Weights of a small mixture-of-experts language model, trained from scratch on English Wikipedia.
Training: a variant of SOAP for the experts, 715M tokens, 6055 steps.
Below are experts of layer 7 (counted from 0) of a mixture-of-experts language model. Rows are named router (the router's row for the expert), gate (a neuron's input weights, with its number), up (a neuron's input weights, with its number), down (a neuron's output weights, with its number) and show model dimensions 0-95. Each number is 200 + 20 x the weight over its row's rms, rounded and kept within 0 to 999.
After each expert's rows: a language model's description of what the expert responds to; "comes after" lists some tokens at least twice as common just before its tokens as in all text. This comes from a sample of Wikipedia text that the model never trained on. Tokens count by the router's weight.

# expert 42
router,191,167,220,195,219,236,188,213,197,197,213,237,206,212,163,165,230,231,230,173,192,200,191,218,193,207,200,184,198,154,208,210,224,239,222,185,228,203,240,191,208,195,160,190,215,179,203,206,198,203,198,207,199,203,217,218,196,217,228,195,187,187,227,227,198,222,189,184,194,194,236,187,204,215,237,171,222,202,159,224,165,229,208,196,213,208,204,191,236,211,213,208,199,195,176,212
gate12,161,179,200,216,228,177,210,218,139,174,189,208,187,201,202,209,252,180,210,177,210,218,207,180,177,195,215,161,178,181,187,221,196,202,210,205,239,191,196,244,194,193,194,220,196,175,214,216,185,201,186,197,204,242,203,201,211,218,208,202,209,199,179,204,235,197,189,211,221,181,199,200,191,224,208,201,161,218,186,203,179,194,199,226,231,203,206,221,220,203,204,187,195,144,233,187
up12,230,222,188,185,167,205,202,200,216,199,224,188,238,226,209,192,208,198,152,238,237,203,195,196,196,212,191,180,190,161,208,191,206,237,183,186,195,184,211,206,191,206,176,196,182,187,202,132,180,186,250,218,206,209,184,206,196,188,200,209,226,189,173,167,160,179,198,229,173,194,220,216,181,190,197,216,205,187,201,184,202,207,166,212,204,196,201,200,201,202,209,181,151,194,193,195
down12,189,201,189,244,203,188,176,191,215,228,214,186,259,230,170,200,217,189,193,177,223,204,201,198,223,209,225,229,193,207,195,243,193,164,199,169,167,222,219,169,190,174,200,213,213,183,225,205,187,200,199,207,217,204,202,181,198,226,217,210,203,216,217,216,179,190,206,177,196,195,197,203,209,247,198,132,217,199,218,169,211,183,178,197,192,181,187,189,231,193,173,196,193,202,189,195
What it handles: The word as. The word as and similar "as"-type pieces inside words, e.g. known as, I Was, Wesley, Les, As.
comes after: " W", " G", " w", " R", " I", " H"

# expert 5
router,226,194,204,217,194,247,198,192,185,203,213,217,194,183,189,183,208,221,216,184,215,215,187,228,190,216,194,189,176,187,208,180,237,210,210,232,192,193,208,178,184,203,186,185,235,165,221,230,198,239,211,206,178,187,252,213,236,213,199,181,193,225,223,212,180,225,212,185,178,189,205,189,238,212,202,179,192,191,165,213,190,217,202,208,197,219,208,158,257,219,218,221,199,200,194,176
gate4,220,198,209,217,225,247,180,195,172,184,206,201,207,204,190,220,207,174,191,192,185,194,184,225,226,203,208,232,189,167,203,193,253,232,190,208,186,178,188,190,188,245,189,213,183,163,217,180,190,218,213,206,187,212,223,203,222,219,210,215,194,238,206,199,219,194,209,208,186,194,230,229,213,205,204,178,186,228,200,220,210,190,228,236,190,224,189,187,245,160,229,229,175,197,204,190
up4,217,160,244,175,207,190,188,208,192,219,208,154,242,158,225,187,175,212,202,210,187,211,238,189,153,197,184,173,214,182,199,222,221,199,192,219,161,186,208,191,226,229,162,172,202,188,212,227,181,177,207,197,176,192,202,185,208,195,168,192,185,205,222,177,210,229,220,217,206,209,186,227,225,204,199,202,202,194,196,189,170,204,195,216,181,215,191,225,222,193,188,193,214,203,199,232
down4,185,188,147,209,161,226,157,202,193,205,209,195,221,194,182,210,199,212,242,209,213,198,204,198,224,203,199,177,234,208,198,182,177,168,199,214,198,229,172,165,204,223,216,221,185,203,188,229,203,199,213,215,188,211,204,211,200,219,211,167,207,199,199,223,173,223,174,188,187,171,207,187,177,250,239,197,192,191,195,190,225,209,208,152,194,208,183,228,187,184,169,212,204,215,228,191
What it handles: Acronym letters. Later capital letters inside acronyms and abbreviations, often after a capital, such as GDP, GDR, RB Leipzig, FC, DF/MF in squad tables.
comes after: " G", " M", " K", " B", "A", " A"

# expert 23
router,210,197,198,214,209,202,159,215,190,226,218,244,226,208,140,180,210,202,206,170,200,220,194,228,206,244,205,205,165,177,215,181,245,236,197,214,202,217,196,181,196,219,206,200,202,185,223,197,219,258,239,186,175,197,205,204,217,204,195,174,208,183,230,207,185,210,210,193,182,185,231,188,207,221,234,194,192,191,205,208,193,197,184,177,196,216,230,191,208,201,239,200,188,203,206,188
gate2,228,198,241,192,173,220,185,202,167,218,225,201,190,189,226,195,209,175,182,186,192,199,198,194,188,198,209,202,183,220,155,188,243,226,193,242,169,197,201,215,187,187,173,211,217,196,190,158,200,181,221,232,204,200,212,204,225,232,222,256,198,201,205,238,214,201,220,226,181,161,201,232,168,232,203,182,191,193,202,223,199,192,202,199,199,200,201,227,200,190,213,183,179,184,198,213
up2,213,210,230,257,167,216,191,220,239,172,155,182,168,214,190,221,176,187,182,203,191,198,186,168,186,218,181,224,207,165,217,218,193,170,194,183,180,209,169,181,231,206,195,180,206,170,224,228,205,214,203,180,176,195,205,217,198,190,228,206,218,225,194,181,173,248,162,200,195,207,221,233,186,201,216,204,201,206,165,193,208,216,192,200,210,212,188,206,178,191,191,199,199,198,207,194
down2,194,220,195,183,170,192,182,195,245,198,187,219,200,196,210,167,196,170,200,228,176,187,197,194,189,227,201,215,190,209,220,178,216,222,195,196,189,166,186,233,197,188,182,195,194,224,181,190,197,184,210,175,219,202,166,183,207,201,218,204,186,187,192,189,145,188,155,166,189,213,195,141,185,197,183,224,180,223,221,198,183,201,191,202,203,213,245,196,218,214,210,198,151,168,195,199
What it handles: Year digits. Final two digits of years after 19 or 20, plus other number pieces in lists, such as 1944, 1974, 2009, 1962–1973.
comes after: "20", "19", "18", "–", ".", "°"

# expert 9
router,212,156,196,264,201,205,180,235,179,211,224,215,203,199,200,192,230,210,210,170,233,213,179,235,182,200,189,197,188,178,204,170,195,209,219,220,221,211,216,182,188,177,207,209,212,157,207,229,196,197,194,178,181,199,230,190,195,201,202,195,221,198,220,211,198,218,192,189,157,198,197,178,201,245,203,160,227,178,185,223,188,217,190,174,182,219,207,162,228,201,219,198,174,202,191,196
gate3,221,176,220,167,188,215,213,191,182,191,208,199,215,183,198,164,240,190,170,242,172,201,165,167,217,218,206,213,197,233,202,190,194,196,229,200,181,194,207,201,224,207,206,196,192,215,209,213,211,238,189,218,191,204,210,227,173,190,176,222,221,195,201,201,194,206,162,184,186,188,233,219,206,200,203,196,225,179,187,238,224,220,248,194,187,210,192,209,238,151,193,197,161,208,211,194
up3,195,215,212,200,194,185,204,226,211,224,198,216,203,203,194,194,222,235,174,185,219,205,187,219,181,190,229,204,172,179,207,228,216,192,191,195,193,201,153,164,186,206,180,204,189,190,209,199,180,177,208,187,173,174,207,178,197,181,149,220,236,193,205,179,200,210,210,175,202,179,174,200,231,215,150,149,209,186,179,205,165,200,186,177,160,188,195,213,194,169,200,244,205,205,197,189
down3,194,216,180,216,196,213,189,176,226,212,225,206,222,221,215,200,176,190,211,196,191,211,173,161,198,194,187,167,218,234,196,177,182,198,235,236,207,175,232,217,221,165,223,208,205,222,211,209,216,207,208,214,217,229,209,233,222,188,225,168,218,209,229,198,200,192,197,217,194,233,227,184,194,210,233,201,185,224,205,189,233,223,203,236,235,204,166,195,225,228,220,176,209,204,215,183
What it handles: Articles and possessive determiners. Determiners opening a noun phrase, mostly the, a, The, plus its, their, his, her, and possessive 's, usually after of or in.
comes after: " of", " in", ",", ".", " and", " for"

# expert 40
router,194,196,226,208,205,218,187,216,182,232,207,208,206,209,180,170,203,215,202,190,200,213,202,235,176,241,190,179,166,182,233,193,218,212,237,226,210,203,205,183,186,217,203,196,245,187,222,213,194,252,230,172,173,165,218,201,196,211,193,170,209,185,214,209,165,210,221,193,192,165,223,211,206,212,245,176,204,195,202,198,190,194,189,213,194,228,214,165,204,212,252,207,203,195,194,191
gate5,212,209,182,198,201,213,179,175,196,239,195,199,190,228,195,162,235,183,196,216,182,184,170,195,206,186,216,210,182,264,205,179,204,194,168,197,223,186,212,173,211,251,206,253,167,201,216,207,191,219,210,202,199,188,214,213,216,201,225,172,221,212,169,170,189,206,194,213,233,199,225,217,207,196,219,222,192,206,205,208,173,237,196,218,192,196,218,196,173,216,218,226,211,182,209,185
up5,219,218,214,221,164,169,210,182,195,203,214,201,165,224,231,169,175,171,225,207,208,180,168,205,211,159,168,214,194,192,195,175,196,168,191,201,197,189,178,178,194,191,222,236,158,203,239,212,204,201,154,192,232,198,197,204,224,196,208,227,194,202,187,201,192,204,204,202,204,195,190,194,224,199,208,216,207,193,197,224,225,214,172,219,235,194,194,170,184,200,218,241,218,197,173,163
down5,197,173,151,215,208,223,192,195,177,193,196,209,207,201,216,212,181,226,205,214,205,178,171,191,223,226,197,220,215,174,205,204,171,229,206,184,192,205,198,210,195,182,204,188,189,170,203,169,195,173,196,212,192,186,240,183,158,256,238,228,191,212,168,215,212,175,166,205,203,214,193,213,219,171,216,221,187,202,187,188,215,184,208,175,157,223,237,230,196,209,206,197,192,225,188,192
What it handles: Two-digit number pieces. Two-digit chunks inside numbers, years, times and table figures, such as 19(95), 2:(00), 160,(45)5, 93 residents.
comes after: " ", "19", "20", ".", ",", "–"

# expert 24
router,231,205,213,219,216,232,186,190,182,224,227,204,186,212,188,194,228,224,202,198,210,200,196,235,168,202,172,169,199,172,201,197,202,217,229,243,197,220,198,179,188,197,205,171,197,157,220,208,230,222,210,169,182,191,236,188,232,226,202,163,202,210,204,193,177,227,193,217,198,198,199,188,212,222,232,157,188,182,181,210,184,202,167,176,193,209,242,193,205,220,224,179,191,198,194,175
gate0,192,207,216,189,208,206,202,198,177,216,238,217,198,182,195,239,197,202,252,199,192,178,219,220,212,171,232,161,205,252,202,212,201,198,190,193,201,188,174,211,185,194,257,193,208,204,249,227,232,193,186,192,202,200,229,213,201,220,204,171,196,198,169,197,201,220,208,216,194,222,209,212,227,183,216,176,212,224,217,198,240,183,190,212,179,206,230,208,233,203,209,203,214,181,180,176
up0,208,171,200,189,201,211,214,218,179,194,201,210,219,169,194,178,221,165,179,229,216,223,215,179,193,196,194,234,194,220,184,182,227,202,210,166,175,191,209,202,219,189,235,207,198,191,189,194,207,199,170,218,212,174,181,183,178,167,196,182,199,204,204,207,187,234,189,169,204,188,174,169,201,173,208,223,201,214,168,179,193,183,212,238,157,190,140,192,229,192,214,216,209,242,193,213
down0,208,194,235,208,203,220,210,202,196,218,189,207,189,185,212,200,179,239,238,221,170,182,185,205,242,193,210,197,193,204,194,183,182,209,178,224,249,194,234,208,205,205,162,187,216,213,234,200,200,209,229,212,205,181,213,176,240,233,174,206,220,200,199,186,206,215,163,192,227,179,180,170,200,188,207,160,199,229,208,206,240,193,219,164,226,203,194,202,214,173,199,205,216,180,209,175
What it handles: Year-initial digits. First digit pair of years, such as 19 or 20 in birth dates, ranges and election titles, plus other numbers and spaces inside numbers.
comes after: " ", " (", "–", ",", ":", "°"

# expert 35
router,200,164,244,207,213,202,176,239,187,225,198,197,204,178,191,189,241,205,225,202,214,208,182,195,148,208,168,171,158,199,189,184,219,192,202,234,200,201,190,194,173,216,171,191,209,186,219,209,220,214,230,185,176,186,218,203,230,224,215,191,233,218,214,224,181,213,198,203,189,173,225,189,201,219,220,174,220,173,184,239,186,211,216,208,181,220,220,197,196,201,232,183,197,189,202,171
gate0,250,181,224,208,172,174,212,195,186,240,209,188,181,194,225,213,232,225,206,203,217,179,199,179,219,227,189,228,200,195,197,197,215,184,192,219,176,190,186,193,211,182,185,206,210,221,191,214,187,187,235,166,215,191,206,193,215,210,160,218,218,215,231,203,164,202,239,209,152,190,200,194,205,234,222,212,212,208,195,198,189,188,234,224,200,199,192,217,231,199,174,158,234,204,218,199
up0,180,222,179,192,214,236,191,201,207,207,215,229,215,207,198,216,182,224,189,214,191,220,223,202,237,199,198,243,241,191,209,188,189,168,216,185,205,204,206,204,207,214,178,203,212,162,219,190,181,171,196,178,172,149,217,236,187,227,184,199,208,173,178,196,192,196,208,190,215,190,190,194,197,201,189,228,175,189,195,161,214,229,191,193,209,193,140,198,186,164,199,206,198,153,182,196
down0,214,185,205,194,186,194,197,201,217,198,197,199,229,154,205,232,186,200,211,185,206,186,224,186,216,224,181,190,204,198,172,209,211,180,238,163,238,164,204,167,196,239,175,211,210,194,189,207,184,144,174,211,226,195,192,200,236,222,176,205,210,166,229,181,216,185,155,200,195,201,223,167,225,213,194,187,183,182,204,210,172,202,196,182,201,186,224,228,199,202,194,178,211,207,198,230
What it handles: Word-initial pieces. First pieces of capitalized words and names after brackets, quotes or headings, plus the piece om inside words, such as Anomalisa, isomorphic, Cyclone.
comes after: " (", " \"", "==", "-", "===", " S"

# expert 27
router,226,172,245,202,227,236,172,233,177,219,205,181,235,208,186,196,229,211,181,211,197,205,185,234,181,202,161,201,203,199,192,173,222,183,216,221,211,221,237,189,174,191,185,213,216,199,247,197,212,206,207,196,199,207,212,195,227,225,218,203,214,206,234,211,182,204,175,222,195,188,231,178,219,196,226,192,191,189,188,208,184,220,189,170,188,217,226,148,195,202,217,208,188,181,172,182
gate2,188,220,223,214,203,210,211,212,177,229,206,221,196,188,202,211,171,224,208,199,197,186,207,194,212,204,165,194,227,200,212,199,243,251,220,149,238,194,221,158,159,177,196,199,193,204,215,179,148,197,190,215,175,202,174,186,186,194,189,210,181,227,199,174,187,197,198,252,203,207,228,192,205,167,206,213,165,204,193,208,187,209,209,227,177,203,206,215,188,188,209,225,195,219,201,207
up2,231,196,186,231,200,192,208,246,204,191,202,169,178,220,186,162,194,205,179,168,192,196,195,229,225,236,180,239,209,169,184,220,236,196,220,202,211,223,227,212,201,234,207,205,195,180,202,188,177,215,196,219,219,176,219,200,163,187,218,222,193,219,173,221,183,205,151,218,207,178,169,211,213,171,202,198,200,228,186,180,179,193,204,200,201,211,181,242,200,206,175,185,205,199,191,183
down2,192,212,200,166,190,182,191,195,214,202,180,192,223,174,183,220,215,153,226,193,200,156,186,211,240,178,221,176,212,229,198,178,221,214,237,188,189,173,200,213,229,151,210,229,174,225,203,204,199,182,225,205,192,182,212,206,222,191,197,200,167,217,211,217,226,178,208,184,200,197,180,179,163,151,197,206,196,229,209,189,204,205,185,232,210,211,200,212,172,193,215,213,185,183,210,177
What it handles: Lowercase word-start letters. First letter or short opening piece of a word after a space, quote or parenthesis, such as t-ennis, f-riend, E-lysia, plus he and she.
comes after: " ", " (", " \"", "-", " a", " un"

# expert 14
router,217,191,201,208,213,219,194,217,185,215,215,234,224,166,195,162,211,201,226,192,214,209,158,235,147,200,193,167,205,188,200,188,210,209,212,247,230,235,214,187,165,207,168,175,193,202,212,229,206,227,187,188,191,185,227,179,203,204,220,176,231,233,198,198,204,219,177,186,205,180,207,210,237,199,228,181,190,197,200,187,184,217,159,168,192,197,220,197,202,217,216,203,195,190,184,202
gate3,209,227,206,206,218,200,224,208,228,188,139,199,174,233,151,188,175,197,176,222,203,206,183,188,177,176,198,186,229,166,207,228,237,180,210,193,235,183,236,212,200,182,183,207,201,228,190,192,199,246,191,197,180,222,231,204,197,205,178,203,222,212,177,215,193,205,205,178,196,182,227,170,216,168,203,165,212,189,211,197,211,192,216,196,206,201,209,209,193,214,201,199,242,174,207,211
up3,211,167,197,192,174,191,214,155,183,202,175,235,218,230,185,219,155,221,182,188,214,245,174,233,186,235,188,196,188,179,213,168,208,167,185,207,184,201,199,212,195,213,228,203,173,223,180,236,180,192,226,209,184,177,164,199,193,192,175,216,216,185,193,218,200,214,166,216,209,185,208,240,197,219,208,210,162,208,200,195,203,202,212,198,178,170,198,198,207,200,214,226,215,200,224,211
down3,187,196,221,244,254,196,209,224,196,215,229,191,184,187,215,209,188,181,228,195,193,186,194,161,215,221,181,210,177,230,164,208,214,169,208,219,200,184,192,212,191,184,166,168,212,229,185,152,208,193,190,197,208,173,206,176,202,192,166,200,216,223,188,175,218,222,213,220,202,231,216,199,214,184,197,191,229,195,185,208,176,202,162,168,206,164,204,206,194,185,229,216,198,210,190,226
What it handles: Word-initial stems. Opening pieces of longer words after articles or conjunctions, such as cont, ex, comp, cons, doc in documents, consoles.
comes after: " and", " the", " to", " a", " was", "'s"

# expert 2
router,209,164,209,215,204,221,198,252,197,238,196,214,188,193,159,185,200,210,205,201,206,214,190,238,162,217,203,165,215,192,222,178,211,199,216,226,243,201,189,182,193,199,185,186,197,184,200,205,211,224,200,168,183,205,204,162,211,201,228,187,217,176,214,220,178,219,198,158,180,190,187,177,233,197,205,194,197,158,181,217,192,211,168,157,171,200,200,169,200,205,208,225,186,203,181,193
gate22,187,206,197,208,179,212,219,192,208,239,186,243,181,174,172,219,198,195,184,231,214,215,195,211,168,205,193,211,204,164,205,187,208,193,242,196,212,231,195,173,227,209,182,206,207,208,171,196,182,210,225,180,193,217,205,205,201,202,193,204,221,171,211,202,179,188,221,165,147,188,166,214,227,223,198,181,209,207,228,152,168,191,179,172,177,200,193,207,189,177,207,203,206,237,172,221
up22,215,181,208,193,228,205,200,228,212,168,210,222,187,222,202,182,202,195,223,223,178,212,173,200,193,204,206,204,209,175,232,205,171,181,205,215,206,225,177,193,187,207,201,169,190,200,181,175,233,197,223,162,253,154,170,211,216,156,196,221,207,210,184,184,190,193,194,196,239,170,193,201,189,201,187,175,237,222,199,194,232,227,195,200,206,226,209,211,241,176,190,216,204,175,183,191
down22,199,210,158,225,179,173,206,158,216,201,196,175,181,214,183,220,225,211,208,205,177,205,237,202,213,213,207,235,197,199,166,215,176,154,183,196,195,217,220,213,186,182,175,238,216,182,210,218,182,191,180,217,197,257,233,185,161,230,200,201,204,213,237,215,224,193,192,197,162,200,189,214,195,219,180,210,202,193,195,185,190,187,222,193,185,202,166,173,183,183,201,210,193,203,200,222
What it handles: Hyphens and "of". Hyphens inside compound words and model names, plus "of" after nouns and spaces in table cells, e.g. mail-order, DC-10, Secretary of.
comes after: " |", "|", "ing", "s", "ation", "-year"

# expert 38
router,243,208,228,224,233,241,191,235,179,207,202,192,183,202,198,193,232,209,228,201,209,209,189,207,201,218,198,170,182,193,184,196,207,174,198,200,206,217,230,206,171,187,190,145,197,197,202,194,232,215,230,182,184,230,238,204,224,224,239,179,235,191,200,227,176,201,214,172,166,174,196,197,209,207,244,209,194,188,201,221,191,210,200,204,205,197,227,192,194,207,227,205,184,162,199,198
gate0,219,201,169,202,218,235,231,206,188,204,220,221,181,205,170,212,247,212,214,189,208,217,202,210,177,175,215,204,187,212,180,226,176,150,225,227,204,238,223,207,213,190,189,194,191,209,207,177,178,179,212,197,164,210,200,203,252,226,197,199,205,203,195,214,204,180,216,177,189,210,153,169,201,179,219,205,204,182,165,202,184,174,199,206,208,217,213,184,162,166,188,218,180,189,195,206
up0,195,208,237,211,160,212,202,171,195,215,194,189,189,205,205,184,233,166,207,172,188,201,192,186,217,191,224,223,219,188,223,206,178,195,202,237,204,178,247,229,197,213,227,173,214,211,186,186,202,194,200,233,208,186,180,182,239,207,210,215,166,209,179,219,224,212,227,192,197,178,225,224,253,175,208,189,160,204,209,204,206,219,197,193,223,186,204,189,198,176,192,209,159,193,172,218
down0,195,215,193,169,199,190,185,170,219,193,186,188,207,228,195,216,187,216,223,221,182,163,182,189,201,214,191,246,183,169,201,206,162,202,195,206,179,247,220,199,194,233,205,175,207,226,213,216,190,222,169,209,186,190,191,207,211,238,184,209,196,202,195,214,191,207,192,187,232,199,180,234,220,217,246,226,226,222,190,174,198,201,180,182,162,221,185,250,202,216,205,201,202,180,222,217
What it handles: Month names and mid-word pieces. Month names and infobox labels like Born, Died, Votes, plus mid-word pieces such as ack in package, et in petiole.
comes after: " p", " m", " ", " s", "-", "p"

# expert 60
router,217,194,228,222,209,201,184,214,193,214,214,218,179,214,184,182,209,241,195,177,225,198,166,205,186,219,150,170,179,162,213,174,217,196,188,205,231,206,205,190,142,219,216,201,220,204,206,196,189,217,251,195,176,190,211,213,193,243,198,178,197,212,210,200,195,219,208,200,195,175,232,161,226,201,206,186,183,197,199,210,181,224,191,206,170,232,214,174,229,222,209,205,199,182,195,185
gate6,204,197,182,201,191,233,206,179,181,196,215,169,212,229,164,221,241,221,194,202,213,208,216,218,202,221,222,206,213,160,215,197,236,161,197,210,187,163,185,220,163,212,210,221,233,209,163,219,178,198,194,195,237,171,193,202,199,203,218,214,228,157,242,225,226,208,202,186,217,203,198,181,216,190,196,200,230,187,205,221,188,172,201,189,199,224,187,202,185,204,207,228,225,174,200,213
up6,200,229,207,175,191,203,192,217,223,272,188,180,218,189,231,178,190,210,191,246,181,212,191,213,215,168,202,192,173,208,170,186,212,246,202,173,197,206,235,185,162,213,213,199,200,194,211,184,181,198,219,205,204,263,221,190,203,177,217,197,217,211,171,194,193,181,201,210,196,189,207,230,206,185,212,211,185,213,178,221,213,227,191,211,178,197,231,190,194,203,207,221,200,167,192,209
down6,187,231,168,248,205,179,186,186,162,184,185,228,214,157,212,219,180,212,189,221,214,198,228,221,189,195,223,206,195,174,205,179,183,214,206,212,218,197,213,185,195,240,209,181,203,175,214,201,178,207,207,194,194,210,183,185,148,207,175,192,202,209,196,165,234,215,196,193,201,195,221,196,199,245,184,191,187,207,168,222,209,192,213,212,145,181,212,214,201,235,178,200,218,230,211,198
What it handles: Pronouns and sentence ends. Subject pronouns and relatives after commas or clause starts (he, she, it, which, who), plus sentence-final periods and decimal points.
comes after: ",", ".", " that", " when", " where", "0"

# expert 32
router,211,195,212,217,219,210,155,218,168,220,228,192,208,178,167,193,219,212,206,188,220,228,196,203,185,229,179,186,190,186,206,181,195,200,212,221,208,220,238,164,186,208,186,203,197,159,215,239,199,194,193,193,180,200,210,200,203,205,228,182,217,206,227,220,191,205,223,189,192,173,225,167,228,225,217,208,223,176,181,207,188,236,189,209,170,212,233,187,240,205,211,179,170,173,165,190
gate3,220,162,192,198,193,189,166,214,196,199,200,169,199,207,225,198,198,165,190,199,193,203,188,189,176,230,183,200,178,187,219,189,215,182,212,210,181,223,205,199,219,243,200,202,201,201,198,165,218,170,204,216,156,208,236,241,168,211,193,184,199,222,212,183,217,198,204,175,195,186,228,183,215,246,199,184,151,205,202,201,148,184,203,199,228,201,207,173,185,196,187,156,177,207,206,198
up3,183,172,268,206,207,202,188,202,189,203,173,219,217,181,202,184,184,183,173,207,208,162,167,218,196,149,189,225,175,193,202,193,199,211,186,178,242,183,185,195,224,204,177,200,175,194,179,170,227,197,190,188,207,172,181,178,208,174,172,214,193,198,186,191,206,196,203,219,198,207,212,217,226,191,212,213,202,202,201,189,214,239,190,210,199,197,180,234,219,195,247,202,250,184,205,195
down3,209,222,193,178,159,159,215,188,196,223,196,227,230,205,214,194,205,205,210,179,183,205,164,211,197,194,202,186,196,220,201,207,199,162,204,175,193,175,194,169,167,208,207,200,212,187,175,185,217,152,231,196,198,190,199,184,225,192,205,203,204,196,175,192,167,223,208,182,171,201,183,178,185,219,203,164,173,219,172,219,139,210,190,208,212,204,170,196,234,184,171,221,182,194,186,180
What it handles: Table cell separators. Pipe characters between cells of Wikipedia tables, mostly after numbers, plus occasional semicolons, slashes and words like because.
comes after: "0", " |\n", ")", "1", "2", " —"

# expert 10
router,251,218,221,210,216,204,179,200,193,210,200,189,219,209,180,196,210,197,220,173,205,234,156,224,191,248,196,182,156,193,205,181,191,204,243,220,208,197,213,166,189,215,176,185,228,188,213,218,229,220,192,172,163,201,197,188,210,213,209,212,224,204,227,210,175,216,201,170,207,192,219,198,196,216,206,159,226,183,188,204,191,189,192,174,201,218,223,173,205,191,223,162,214,172,199,184
gate3,212,212,227,185,216,212,199,203,199,199,201,154,209,201,196,200,184,205,202,186,230,175,221,207,168,188,187,168,165,187,192,170,174,162,226,195,179,192,213,200,195,175,207,155,165,189,185,226,213,219,186,182,189,215,170,238,205,196,222,232,238,193,212,196,215,207,173,211,216,188,197,164,207,226,157,211,184,193,180,225,185,184,193,187,196,187,201,210,196,186,187,194,195,145,214,185
up3,224,177,167,192,241,214,185,204,210,214,232,215,194,237,218,215,187,189,203,203,236,175,191,179,167,208,200,214,162,221,218,208,210,198,210,240,219,164,181,181,205,197,215,219,179,193,194,214,236,183,229,207,226,205,213,225,189,197,192,184,206,215,203,200,215,172,214,208,183,217,170,187,201,187,213,180,198,212,245,243,197,210,186,176,226,210,196,183,205,203,158,217,225,173,173,189
down3,180,149,218,232,165,214,215,208,200,224,189,192,191,201,203,227,229,222,205,220,177,196,176,193,239,185,211,190,165,204,189,168,243,178,216,198,188,198,219,200,206,195,210,200,231,210,198,216,194,209,222,173,201,182,228,216,211,202,212,195,193,176,205,224,211,211,209,190,212,187,162,199,208,196,212,219,253,193,220,180,207,205,228,216,244,236,167,225,198,205,200,185,171,223,220,191
What it handles: Quantifiers and common adjectives. Numerals, ordinals, quantifiers and plain adjectives after the, a or very, such as first, two, most, different, large.
comes after: " the", " ", " a", " was", " is", " in"